Weights of a small mixture-of-experts language model, trained from scratch on English Wikipedia.
Size: 9 layers, width 128, vocabulary 2048, 29.7M parameters.
Experts: 192 experts in each of 9 layers, 64 ReLU neurons an expert, 4 picks a token, a softmax router, a shared expert of 128 neurons.
Training: a variant of SOAP for the experts, 457M tokens, 3874 steps.
Below are experts of layer 2 (counted from 0) of a mixture-of-experts language model. Rows are named router (the router's row for the expert), down (a neuron's output weights, with its number) and show model dimensions 64-127. Each number is 500 + 25 x the weight over its row's rms, rounded and kept within 0 to 999. Numbers have three digits each.
Before each expert's rows: "raises" lists some tokens whose logits its average output raises strongly, later layers aside. This comes from a sample of Wikipedia text that the model never trained on.

# expert 7
raises: "-", "\n", "|", " "
router:502508498512526534500516478505474509478479485500478526508519467481456456514470470497461499464498452531486500501488467494523494476516476513465517530472521512468496511527491508564528515509504493
down0:524497451519520488463490548532488510507566530499462493491481503539508496527492487490504537528482516483451495516505478537514531440472484492496513497506478508498514480499505504498483489507516485
down1:511505452473538523514525458509533500492457512488516451503542474539484485539486474504534473504481439539478466463485479506508487497526507477497499528466485504469470531495480508524477521492508505
down2:468492474505447497480537520518529454502489503498483526461539495492513505528510512493443498509522478498483526497497519523493489472548486483533565457510505452537451509483462518498491501465473521
down3:447494503528535524512485455471515512463523479502516466494491509491524462512528481516505452502555507516564515497492497510481502485502535521510502506523508472499500548478516531528463530528489511
down4:489526537511537517460513484497484504503527480520487502473480495516474502522512519481495474470493503543458511475540491493497510511496507515492477523519495492456521469528537507516506485489493518
down5:497449480512506472490495492514474517493456503472485519517539483465500487488467503455513471491507470511492494520522492539476499447474480500476465460518505502519524539503480512508497515544479498
down6:527507502474449506481507505518465532532500532499480480501469512508484522527482450496522497463524471549516545500509533472513533474485539511515486467507542510505530494504482546520495472507497520
down7:486530540494497504496517532470507527478474476503526500502502460505594560493537503474461474495480450513521531488510502501493511547516493453486523493511509512474461535482452503509497460500496518
down8:487549487524490529494474480498518463519481498526510486482526503513509524525506507461523509482483555506489546471524539481474506483502514501527559506524556453507491526492482519473479483487511508
down9:497492546477462535517550480429525515476485482534462501452509530486508487522496503478517522469499491501510491475515461505525469533494493566515477505519481465482473467500540481479514502523485489
down10:530524465512492518468464512495469487462483501503469468531490496488521498505509554498485481556493485513482517508514501468490478497486503471513540498527476501535502505477525506478516551483478506
down11:533530521481515460459468513505529528450493513509465492538494475483492524516507472483460517534488479500480504506475503470495487522503535493470495500530510506481475491524472517441512475483528469
down12:534538473479512509554474486490472475515540521497450494493517511476450464480474468500480510459516503517507504494496540562514481547491507461468429504491496519509520529452478470475508514514470509
down13:491524481516558486496520458543527521456521525479483505509570476489510503536476547510507487472517495544503509534496503499524462444519510527462485478474543475517530494554514492518459500487488457
down14:531489434441529461463536513526502450505543455523524556494499523475508489511490489461500479501454516462522488455529499517461510511483467488535531504491502497517467447508482490489503503470493500
down15:505526488545491536511528493512514503530531520524461493511457512453506539486512444474539506506496442508514498481516545501484509521537491532509504516468503519456541490504533487467509475489492489
down16:473503505536550529502505488513461478512485490522478490487477510519524481515501477473482450489515501517573518497493518518489520441537464530502552472472503480492473491494518514506481500479514509
down17:521497524473504495470532494525509527516506543482526516503464456461494517494540517485486491480477495517529487491515417513512524517487473479473503516511495524503491487490528528530476569479507540
down18:486486550485474518475513516516508514525484528503535523504527504435513487508501524503478467498458510530478479501533523470498501490499479512500542485481454492477511501485460487508503479524546518
down19:503493483506489489493494478491494505504509488464528485485477467487475475525477543530488497501510521500494511567490535552519499448523518535471494468489499524500486517515529507509505524475483485
down20:486515494517491456500532511516499453498501548494434513526472450522517472490528505469472478492487500515539477461545525473487501469493506472475529498517539487493496489461513532517497508490505432
down21:491507511518475502485521454524483510516496532514497492467504510493482527503436498498485516502491513491503506451484480488479504482545485536477523469472502477539452546492517503482503532484544529
down22:542448534506483548503568499491479512474517516553517488506456504494509492483468493507494528478498511486535502499526512511470514501472514532490519539488500540522529538514526517513491515491494520
down23:524581469515452460495496497482496511471494521530456520475524506525503496482499512519504522537532536490485515507479523517423464500480500490497504499524490534449532512486488534471481520505515492
down24:534515458538527505483485496526493475480485553551543450490510496497504450538499515518485471508495518495503510442457459494530522489522486548516515512556515516473512539510490500506490505467506494
down25:488508503507524477511562457506498517527491477527492482537501514503516496475477487441483482481460471510479464551501466471510446503523442511503509524512463456497530534488514503516503537497496469
down26:499492500489485494502513548442518504496517515447521518505479519509452521505513497516512531486534492438500502495468490495521556496470510497453474502537489511477502508502517537460564493508498521
down27:515482498512524506509472493500514480524535480530532505484479500481470475497490501490450519522437479491507473511491514536536501522506432521428503492511489533522458518501493461552504520501482467
down28:494483543502440493463541481519496481492500533496466515503531473525470497548502487511500513472492482518506484534509469525483486504546505493549511509462496510568508477491538545475479506527500458
down29:456495509495450466465498514492500483501483484566487522510486509464490523494494522518500492495488538509527537473453489412473502508536540492440501496521512546469504495500492506496463506488502486
down30:511515485468451485523492516455502519513505491493502531443492505504479559500520509480512497529510468519543563476488462479564514545502488504536516537486509477473535498503535477499519473493513482
down31:521473481488519512522452488502534500473505474551496474531533494429515495466475499516505501503512500506521504491450501485443513489485523534499472485447466542489499505485512522517521519506516474
down32:499490523495504521482509471507515496541448459537506479483453500498485497491516528455453484505506486505495490529462489510490516476502482470498505532483509512513489544484524516494500514501480486
down33:474498458510440490496520483475490491494514482551434491448429486498509544504537531484515507476451513493540483492490512499477518484535459494503505522497531518510516491516495534486513512478505509
down34:505510504473528509542481522510503483495510497482482467521466501527516491464500449439473455456482492459493474459477494535478458509530481476528514502453527512498490491475502467473492510483483482
down35:507474513536493500510476501522506536506527524531489508530484516514510493472507507538483472514507546448485522495519518506483471538497502464487536487517498523494530500514491477495530527473535515
down36:553477515494476523542453531503514517433521492478500489513471499518516494498520505504509482479450502494505499527504473523506493506489491533530466531540529489527501528517506495481520480487470524
down37:451527478493504475531484482512481486491482511538527512494523483495504531504480469516488491524566473538468492527449521498488486476459478520515520528477501487476475526540499502468507531466443482
down38:499478490488523514486515529469482530490493482506473524497468500515532515496470499487552514503486463510505479503480530506522516476532471501521502496531511532497477526471510479500527534515501431
down39:517474469520506530491533470441502534482519496528488477478508507464487475478468479530509504504485511498508507505537538503542504506508480506489463471479546499488533511505482500494511471484519522
down40:550531492501507522482511510507517492488456479497521477480518455481441473519481513506488469493482489510485525500481480483490495500497468492532457536515481506458484465527498457475499510506519506
down41:519502508515497496507506505495567477501523479491550475509497502487500493548500457499502542517474469510518525512501509553477494495526506494478502503493513534551515514535482514483487471502480527
down42:475503530500475512555483505505514531552451445515514466484501496517505507437459516532487477515466505482478465471491480489497517511508473516484520480535452514528522498471488500502508481513500534
down43:492461467500531492490527475525508435507502517523559487506463513522516473530512479519454429473500500452492510483492504524505485512490479489481530492511476480519507539500523481477512471456516513
down44:477474469468534478516494485500510515515522498451490487513461509490465502490510454510490487526476525508489469490544490481470493429487482487522497524489452455507528539469482496505495529463483487
down45:491483515478472509506477493513507490500519446489500493490504477525508490524467487511478521535500542529465522539490472479484535530493492490521481450522502530519527531534512487491492463543522486
down46:517472464477514480510489549476492469512462568489500481490494518536520487524505531485513478512496519541538467515492490475505474553513512526489487482519496454490504477520481495558492491490523497
down47:485463479501497547445465502549477484517498515457507496506500517509500521513513500483518498536500516502525493469502501510515501561471562528530492519532494480458500481507501514498557486525519551
down48:532512495502532483497483506486531513496460521480484502496482501491489521493513493512473479468543511545497482476522497468483507493519504487528485589486464477509485473450509511549464479477497502
down49:549477479490496501511521505518470483464499480500478480520479459474582487508494517481513489514475498495508490519514494481513495541524470552492486479497511499494517465514488555497442507480501524
down50:524511529493535511475498501521522489532508484534505525509494465492500495533491494505493512488515476540517495504507522496464507500540517473495501493514544492443525497465525496537496513549513498
down51:502488526521521531501486500510512536516471521510517486496495483489543476523534504470490457513452459521493556559479543488518516478487502445510513510464482475501518474501499524498516555461469502
down52:495515490465479490502482481473512481480494482532491462450542500537501475508492493497444514504506450514476531502505485501498512448492436491485482494498482508554522484552496475482488536527547480
down53:552478504546494509496464497490524506508492523501495476507487458541475492507508513494507497512525513504472513509477470456484521505464503505506492498487505490499513458490490477501476494506559430
down54:539461493483484517460540497527481572476526490472514496474480522513466524538517498509457445520505509485532507493537496518523485495493495482489470560477444498478519527480522467501471487521499495
down55:514482481495508507524483506520515497485493445517488514497513502487549465502526517500523537457464507512490526468495517498497523489486460522538554536490520508506505542455500521534479483538518517
down56:482511515464476501464529505468482539463506514479517486479482474566504533495493442457496506466510508485507490491543478490578530526503513506479509544471500509505501514458491503513465517522521509
down57:511454460459487485467490489510481475514476480509529539511529503479498501565515512450520490507503474482515466486499528554521479506514510450526523559480492493498510497520503531501505502504501526
down58:528489512478472507522494497515474511538507478510545520562526501496472505489513469512534500524446518514484458467507482476509518524532446543463479522529523520524479498533530525479490500472501485
down59:512471551548502475489514507496550513451561519496448522487495491508514438504501461509523479507488538530503497507513481491524473507483500465513469510486490515510508519495469497478558476524490482
down60:476498502545505524495484491502475491504499487528534531489559472515475493467488505463461522495490490491501514506443518516481514526482517519471498495519462539502496477507487484465534500487510536
down61:494525497528513553485478477530481464500466499477514491513511470493493471472508473524509518521550492531497524545474498481523476492456504512506480483504486524520491474505486466521547500431538475
down62:489481493476548479463502553535456523493541498495517516523519490474488491531478493438488496508473468524484515500495534463474480491476476547435500510476486492525511467476491515496556491468496496
down63:503495489477490503494495508492537447495474480524523503486513545499481513485506510456532496504463497477519479471516484474502545543496474539503543466479514498504472513518519469521546501491527482

# expert 30
raises: "po", "point", "up", "-"
router:503460518500478504497537490549489512540431506522480436478503485541492525536477479494511469493486492517511469440516498526501522477499500503460525473476460492513503498505503458516534519486535482
down0:513514467469535507496508507503473482523533510521501496499504491500518498513526457498482493452514516536526476497501541525535509534509526497479505515493544505419449519476511490491499515517513528
down1:469532490582481516495474486469485490499554501516481530485508517533467455532513547516502494488508509484504490546496494469508565498504533473512529480492548477495481520527497477491512493537496467
down2:538548481481509465468474493496512491539505492561484504519534519528501526463463472489510486435484459504496433515536526483500528482511508491470511479444507517483544505514500475530510518466490544
down3:496437496498491517527486492540499510544497510505480504493490476448452516480506499491498507542465486530531482480479484490515519473539463542492505486495500458508513472514515488533472437504492525
down4:478476528489481509500455514546486487470498471484509524496495510493504475467477510543454500484539467489490507494507490495440512502550498476521449453526556486533508502464516497486537502457509526
down5:489505476531515507487503524534471535485548494487534487486506521507512472519537515509533449438534443453496480456500504510555501478503519512513518497510480497521516497536464507500551536512508515
down6:527473509505484510513566534485491480458476475518552523531456464531499494515519499532533508503491516494491530522512484468523503511523498535491525482454529496516521466500477504474515481492505516
down7:500470496447512490447503476483516497487488483506523498478491552466494508537494485449518487487485519526530480491488498474505501498526501488502490503495482458528436473483549482495496509541478495
down8:465522509523523528473510465520497481497477425549518512525479469485460488450506493506502537531460521519500526491488517473487516522481438484528533498492482453502532530503513498482506490494497489
down9:505483491520491476499495504498471544507496503537520498510545451484526534446495506502512493492526478526506514477527503511458474489510565529486493474528452510475514494518454531443467473503521496
down10:486525519515483502485498551469522474473477528493488512513477487476481534505482485536532495467534596515510473486496550504499468499470488521501456532450466522503506492510486522517520484517486486
down11:519487469444513511520504505519494494499481466474507484510515493519517504486488479480500531513476530477522500462526513475500508484451490502511503520500480502529535522491479475553457517481495431
down12:496492514488443480505488511498496478531473497516493504485464534502491492494513493483528491512441554503492481451494464523513534511521476509532509489487485499485514517495514525497489515457511520
down13:485447506483496472516513544530552528544494486455509456519505513529504502564501541504499515500509508495496548499482466477485518470505491443517498537512503533491510513516471487502445456463447524
down14:509518541520475526519536472499546504514512502457465504514547471462501466543519483529479478522522488551532509526476516515500492462520464480503523510485506506441487529469483455489470473502487501
down15:482528472491523517505479454505511460464484470466526508549507526544509447458535557487504521471563487470510462519493467511520510480491521512460472456491511524534488471515497532507491472515507498
down16:499472511504510503489538474550495488552497498513513512518499471497474497520526486477512477538485481499508489507497473499475541562477519514459565505532511481459513503482503504486532535475483480
down17:484525521480514521535541491488506527511480475489512494461505490538498520493524547518488501487514472549544506535560484498517480511520493501495477491461508522457536525513511514532485509526491523
down18:538535550525481501493496540453478545465468462491523529495497484498501509505439481500485511497492488469500503517504511460510508508492480476510519511508512508530478503522488499496487507534497483
down19:497494527472455497510495489536490522472513501485500474531508479494517514505535514506546500516499503497505441483521503516503448504502516470484478481466494524559486498510508539508506508519518475
down20:510496488494462535507497497484530498499446513501446546505522508484532469478474516494502467521453501479452488529483504482551507505486516434474526488496481487476508515483529508530528507531439545
down21:502489475484513485504531486526476499514449517516518494518488511524536485504506451517501456512497508497483513538458478531478478492487486515485513548471509516528458458543504514486474446505524528
down22:465488481492472422488506520528481477513527502525428494488522488526514523485502498479544506511479464524508490484511498461474499493539483512518494492491498501495514463512532479503484462500473538
down23:506507533487469497501485484501477523499533492546529479491498465511486478475466486514484541484516508513491550504481556481485482546483505497466544475485484514546549549499473510506539471507532495
down24:498506551539511521522512502505479505493527504499425447511485500477511510495463508441475534500499508494538511506496520483465484509483461481503514526450470507475544512532501525517469487519477504
down25:447472505524467494487505521520470459503493526483483524515505534459493471479525527519473495540514510535501479512479482465503483489500550513510485538512490535460522490498485549509524486478498510
down26:489514519467483503560491540478519503526500502477476484502531505515490502522494479494548518517515508531491532469471491540515521542518464470475517458507491486482485478507473497516470473501525527
down27:502489503505512518497510521486510514534496563488471463463503513476470532505475496467497482529546488488491511502532487505496540491540479492497427488479496505488510463524494514519464478495478548
down28:501540518517522505532534490487542494496528494524516468489494475485525520504522460508466498487447474514486513476478515541477481487471462494500511489517520530539470553505466496504507540500485514
down29:502513488476453502463484472526494529439532540502494529509497503512516482528511492502500496499552538513478514524479479492485485501483536521497537548514462495442488482518529509496474469511513484
down30:536472464458498473501491507537511504474511494502511516530503490485504499523493474445505467506503519528523558507508500464497474539474529504472489464502483468543517521495475508457498532511485478
down31:512480517446511499422536500508495504516512511481544501485525569458440473528528490479502516489476503536536537486502494509489465489523501510451558504494494438497501514526489498516531500500523509
down32:535502495485450481475528493491516506478483511495508472515476491531528504509490513539497472506516487514490492490511456458506517503491490523465541462464453504541550489504541498492522464479503493
down33:520456460523482463491470491473502441521466525496452500506492469494484501537454460508472518484530491484458515499526537519507477501523523499477472523497490505495528494493519478501515498501530481
down34:482493487513506463482489499497534491494503474525517450471476538500462499528477552508438473523472487528472491519488512502500522466453464474509513488514501519456508436508531515505468497468511555
down35:500508488508501510507483479523530574516466528491494515496470448522523510512503512488508502532551530468500491506480508484505451485512491488514475517498476518494517488484513500475521446460519532
down36:520485505504488498492466484486514490487494477536485523474528484527519540564518531537559517513491516512506487499537513484479525496498528535505508500509474472543534464469461540490488506524511525
down37:498526484539468515478491524504518546535475491480461489522537486513480500504487526499538536485517514537510480523516489507464519461474540531520509506507514494464525539517469472479513535467545489
down38:474487474492508492508537452508456501516502466504479535501538516505524533499473476541471480485486491490509472503491501508498479471499537548517478514509520500529572440493470480531471532519530530
down39:447468503504489465484527516467517503500530507469495511512483496541490522514532532488507536495496547528523491471548511508509505477502494491469487502496490522548492473500535459519492531511518516
down40:480490460521519483460543508428541479523533473524543471539514525449499517495511482516520556512511476492475516534511465513511531514548469500521469499517495528515486533508485500479471487484423486
down41:510495516455529537527466513532490505528538463544513514485498505500461466503482536513482431491459483524508528492508500523433479515483512472520496505487501505501469460495463477469513500498539520
down42:478486513494523516511480549507553506526510469505473487473483477492539530461512489507490482489467494513507498535511530537455453546500491498506507505508493502466512500519515505498532519484471492
down43:475496505476532461482455506519541543531468497490485511425501497490461524520440539476492532498492515506497496513500547504501501524510487507493496436476456483510509439483522525491510497486489513
down44:498512479484484503467452482490541472548509527452528461479486505525510453460476490480516499524464524438479473480500528491526506495515495488481521467533429497514487521495515506534478547467510486
down45:515528513570543507497501459450516513503528492493495498476503502489514518485469473484527472483514494488518490559522452524516490527531510517507502498521534541517504528487512490460499479513499531
down46:540464484512457498457481442540490509490512519489481516481504486540509490492462541530489517510436510466502516521512504491577532504505458481466524514484465482480539493480557527544502527478524473
down47:505486531528509509482497497539521473507508535470518470479507526459522504469502468503518481511507516489490485495518466533490538518479484533470546495469469489492482500503496497481496515511511456
down48:488528466454475509561507496492487498473466466526472502502490481513481502444507516466543498496503545515523478484497495500471506522505518534440481491491512483525503519516496498488507543504489488
down49:540470512526513473477471490490510485520510484451472514499482477482478464469503492468561504514499512506498506483522557555516486528545489498485500470501530484533476487523508532498545519503490484
down50:516481493535535499510531458535521469483472511492554471459469492488479495527505481459481510521512470494520507433505500493465531491511510485515544528482480510494462529480466510506518500483512518
down51:486520510467485524535520510488491506482485510514490523480521513515506503519504483511429506503529454555531489481512490517520505506474535481537475495532487482519505494531548506523466476487494502
down52:503508469550505485454508478490489528463536526564508501532495504497450473476544545508464498490483513486514486462479517534539500478498490507502502477525504528497495481526511513486511558473537462
down53:499503539513498515506549478502487484486493542485467503509519481517522484505496443472485481485530510471505481483516494486530558522487483498464517508455457474491496500497498441469485543496491485
down54:507474491469490499488497486480509495501453501497534549506498530485483474510465494464515524486468535495522451446469523460504511541495478544477522519468474507504522464484536558435527533478537476
down55:491487523486502495510501564502516469496476498512508514481422491498518484494490498503511527475459498492542499494502537517489486476525508568492506503490525477513502484533587515527518465492495497
down56:518498480545513483486530463515493474470537540507443497511519474532469503499512505504505527538515447491483506492497500502505515505549493491452530510483526554485465484551500509506521503484528460
down57:484468526477529513486499540508494451512493479513491469456546498489497526500492506469518471514429497478512492514485477491459453519517485481502507494549492476480468445494492512511453483461483524
down58:490484533501513486497539490504521516477515536520492540425516446502512485486510444510504497509502476477537513501489495495523501501486487563559533520489498471495463515493500513541483534506499503
down59:526556476555491486533498483503497503521524505491522479490502509469500473534534462492503513513525544518475492481459542499497502485486487537524505483494525513499493551452509481473485471490525498
down60:542512485513485484472514508505510511522513519501496501490461482500485506506490489482477468436537503476464466533526496509513458506511529506504493449547533489510490494520551477538473471496525470
down61:490493467472536491527496515503549500481508452541476526516489454475462488480513488485500448485473534492485469458514512480500495492515462515496527506501500531553508549515504524487529477539477491
down62:532520548532453496477533494510470496503493517469472477509486507504525495469505539440476478489473476459530490463509486521467508430480484521496500546522459478496502447516570497491495514532463524
down63:484494494493521512564502520541479509473509500447499475500479499502496498467487525529478478460481513545471475534486526483459522491518470454515521476538520518536502506496491491512491516487466495

# expert 85
raises: "h", "at", "u"
router:503467516528537514543536491492455481523509540511531537494492454492494501515465512519518509515475509452468507493508497540510511474455474503480464533511490487527515513521461491483523445502533511
down0:535503516494477487486472454486487494439497506519520486501515509505490514497496487457510502485461505521494486537509453496519506515507489505421482498440467458492513496479534508498475491515505516
down1:493502491494490537509470459516518494534544470500491489487520546499537528472492526526438489486517508568516505514527485518485524516484484538529505523530514516559497514542485500475526509492538486
down2:504542470490475478505519496481507510543508519513496490525507478457521512496524544513523447453499507483462516504516458499495511458494486492472454496477511497471514505504506500489506510496520503
down3:496547472465501474473499485483499493484511530497529526479488487476507482455532476487541512477508524475494490487523480501508479480499543481491517532504487529511533471521501496489470491491546488
down4:508457500489532502480494518505549453485518520471511486499501491519549488531518511462486486498477516485543526508532555532499493486480521519568485495553525511518468493494503502507499511491506482
down5:516476465520443495529548502497531515513512476522477492480485498482476508529513515497549564527470496487479535497468462495495513466513506504523532482496490568463461520452509456510491436504497475
down6:511478511511537491522547516510482537497507448538502486510483500493463520456482486466504496524510500480483512517465474498515519462509466556470506471483475542541519477498493506500517523464533497
down7:492476482510456519456573458488495443513512511478481504496474492510463486522451467505492478487447489470495513514520449525488501515520483513494473515500533517516492478491511508504509523458514470
down8:517470496488548531503519430512506512522485505510479517486492484462483484497496498474521477511472515536481468462541477531499504518458518493499480527519535508547470520510526514495509523506486492
down9:489534483461532502476496483463494535479496525481506523491509508521435506492487529513464502484495488512515516493490559540490541506485523551483490505532504543513502538502460481505495530516447503
down10:539514484436498508489540471494490512499476501515488470497538513511511510512522536513479499494478478525525475525493484457537508551478537507514501517537471440500488460503533487490522542506549462
down11:535485478453562496499515508539528494520467457514528553519471486518535506517521498467480475516493487491494511519469486499529546544565556514492525488519489488499507461556467473511516514515531533
down12:468493523492526510535507459481459477505553519501498472482443503471465557533503508535525522487518522504468488516485498515530477542465496496467524500539506519494535517515463543497510513518484558
down13:494535471500501524483471536489474481524478459488481513514520511475489533525512496518461497507539493520493477518457574532541525471503517551503518536518528492521494485448481560513485470465524520
down14:528536547520529502532524516471535538527502537465522516492471486495481482493502481517538450509477521533452479485479528510517549527484486486543474501507530541500504449519508496486467503509478476
down15:508497483541474520468485526473480509473526485490520516486487493515530486493482489511515498494513479524519541501539496510509464503530496513528495512486526469544522502491544494478497479515469468
down16:540496542481484484489500529481491493590475508504464474445507490466519500445480491462520513531491544506499473479481521494518514489534507538502463496507483469513509510538523517463465516525571491
down17:491518482516503480444518487524496504490500504494500524539476484526536506540461493470460458501508499495502536489510510472512546499500456529499470510508527493478470478504514550532461480517483496
down18:537511472524505480479524506481558504448514509485517528479498553493512524513533522501514510512524506482510486497539457513484511517478508505497511477508447491506479479501516460529475511507507529
down19:486499482538448518500468498489489482521462514542520511518509488500469451523549523523478510522478491487512519520510527525484480546487497479493492486534489495490529527525509432504472475507572470
down20:470509534487518508465509446475502525448510505498475503475480516482490519506490486530486499478494465531464540496507444500524525478535512506487546507502519537476534511469465487473523514455487524
down21:502471487479537514499523491490518468528482494526517509493502529533514497555524476497472483465469476505501469532560477496524522492529454483485506492505502505492471498519558456528520490504523513
down22:513490511488487506525522527494501491479505456518511518488491536484495475508444490520483556519440469506549518520469477523481489510506540502511528540482503494521472469504481504471519525500551504
down23:507565510508539520537460526493510533498509480459536489458500478518510524543494529490462495519486535500475455523485507477498510495516470525476504505517493498523486497494520516493517518521541538
down24:494489478518522464470492527461494471529500500555483499466550457494487521515499508476502487458455483468477491480507536431483481500519512534486482491515426524494507481492504503529470505499480533
down25:435458467524501516496520502524560502455499508489470513491451481522503517549516504500512510458490515477438520510491476549481503467476516525524510447511476523490522499522465442524501471508517502
down26:547535518485543453519469468524487556526516507517475484520501501536524493495479524511489475517506469491476482526536520494486505478503491519486494499502550480487509545499462494473506478501477521
down27:470516488484524459484502532524512546501479466506515481514471508517468499512483484512509479500546473506472532486544441501458501527442502529512499512513489504501517456495495499559505533457499511
down28:522466517495501487504490510513500522497504517541516497521486483494548499490443485456462499507497537511478513504517536519515535486488526527513514483487478474546499485528532478513472567495485524
down29:528479487457450466484527510510502475478501492518472509538460500544524516449504491491490489512501484489516519504497469520516489537518516530523479480474468464487493537481514506517548521521444482
down30:477510538508436501503486489531485466496496484436542469495526468524498500477483487541500478505551450538495516510521482506512461489479504466499479508503482542454493490523544529476474475518485475
down31:458500499521532510477489489526468531483546461500524509448489539501489496465516520477463505494495538522519535484466492525505496485523527486491501467506542539516530524525502509517528459489488456
down32:530497456525507510509482471496499510472523481463506523450501522523518502493523477497510487555479517455535481467505480487464488485489492482475532484446518511511512542478542524482489516526495503
down33:481503498499470487483475507522501467524442483467465451478527460485498582480496489486516481451477517515457505526479498500485511505492500460514558527500509496478504522539476515530510492487480512
down34:484484549492495488486490505491464491481557520465507495531494509527492502470539499530532509525504530513525502472467520468508496482487465502490456489487493473494470479503503550514483498505482504
down35:544485565453500501510532455515476496492480538527505428515515519493493521488445498525522487521509505506560488510493563526480512487473459495492479502499466506499473500509489480510499500490493509
down36:551471453505454528492466530547505484515493528544458531457506519464457489501492504485484508469496527486484434449502493474497547553492505506498512497504487507452476546442474543507483499512486497
down37:499518485539498513493508472513490500526526490484485502463505490492465452528507459488461532498481454507494510509486474484516488475491529535521496540493543569517504519510463470524523546437499498
down38:526495472519451515505516468480468482568489481471480497518521489496543540487417477530484459463460528514506459501462526529501510543464520454500488523477513490475519517521480494465509519510521540
down39:493513547510485492485484495526548512510512500522489523510501529520506456495534488515543518478490493457481481501497506538442464523552527513455490505480509496474511527488532469515541481512521506
down40:491477496493495516509498559493446513492484534506480513528481460496488498491469489475472462456475496484485524501477526491491480454508494475475470551533472456504474532486484500499501532504515462
down41:489525473535489506517528485501525488499506455479505463491496494484453494444498505487524523533472520489507479482494471490504467515502476526525475523501507524501466492486467478499453443473455486
down42:565518482472485477507484491502540514463522519520520537504499508525522496496501509503471526530490494562533467462474539480506506498497488483509473489517484468505475518510479548543532507527478460
down43:489477488458483478481517482492503493521499526516521532445482523499505505517512495480531494486450470454489497446487499522503545485538501519478496479455490526532477444491519513515499503515520492
down44:468503531446527494520531475531484515517485502503577487545485517518529501511492493438481510479510503495459544451476503504502492485493539526490500477510494490511482485506462481481504480535520440
down45:550482494526469474581484501545514506521509503509520506496526503491498485474484494469475483482496516479527478495502483455462534452471497502516540522495506539486469531529522465520485474515513521
down46:518475531489520449484486518509494486497514488468512509515493542494508461522497519471494490480488482483530542473531474502487478507500475530514494458485523540477529479459476492502478497556473499
down47:490482492518505453473476500526538495496471514500521486520516526489493495502570463531498489512552475499537459489527476518511517483456515485508490493460500524508526496497488501515529443524451480
down48:530448511491504490490485503512518499512540482533468472465455487520523496493484513427501480518514496519490483507472461515523509508514480473523517462474477510484531469498495534548505497511506567
down49:512477505459505517523484485532498469451510553486500488479514513512516500494469476511502503496509494507464478459505515531475545494545468513494516496489518495540504505514453534478506494548488493
down50:541518469579534496475513531504518472485536548508471459515484549500485529501508523543510499520498496453512511498506545504485488456471500477485489495486473497546468460486473506525495511499514519
down51:520517471462504509506470503529503508520493484503539498509445494432472528476533502485491505486460497514534509525506483487510433466520483521527525455489503494531488497489533523484510491513520466
down52:483484477502506484527474506476541496464476502493515524544470544469477477486490462484478505488497532531533496519522561545512510513545513499483549530503497544463536526524487533511519499502464501
down53:482495522449487508498497523501485511497466523495511505486524503504523502468520497517489501497542465504573520497506529490472503508526511467462504478512522519530553463468514462502503521494484511
down54:484511547508504519508525454511526540516500486483510463507524495475531503544518486524506530518535531489495452522494537487488452512513478509529486499509461508488469480477555545513476505461481474
down55:505503524456522473523460490493496519451522508489526496503510540502489438494523530487489507484487432511551474521475499500520510516485547525501524539493541498515504506540557510489504513486472474
down56:543546545511472489494511500482555536443466489501430445540495469484499476471478509536512524475490514518505504474487481501478526515521455487504500508464541492491490496534501530505477516516517529
down57:496499539509564494518546529510483491485479469474512496499504448515445529492468492519499481485566552469470523532509482492505493542527486525510514539480503518525493493515523477508516481509536532
down58:484499484476560555528510471508509495514466491484520496473540517529543514484488549501515482506494486484486533527503464472484531494494497522470495463467518504516455519482523517484523474517434452
down59:480485545474504494507476467505495551485485488518502546508515505480488500490530509521504503540559495508501458490528521513493467574512488533465474497470500512554494470486495521472530496528463484
down60:475524497471466520513486500464484477442533508509463510492472482505490500491474515528488470534507501498458485437514550515488474473511503496509497506532474466487466502476468529532495514536495484
down61:497521509485475507501475473479489516504495478463443469544477463511536454528478481444465492500498502517512506498513481502483461536532510505504491459527480516464510535520510481508519501473483516
down62:479492448477511499492469478503497461492494480520520508505533480466526513472510516489494495523488527502478521473491480499489515512452485491514483473556501484510492472511490521484565506491560520
down63:493494527540458530496501502513509476505514512505516459477534478498502490504483493496463494553426493527529535535511551531470473487510483461496475508509519496538517493529454541510478497459494503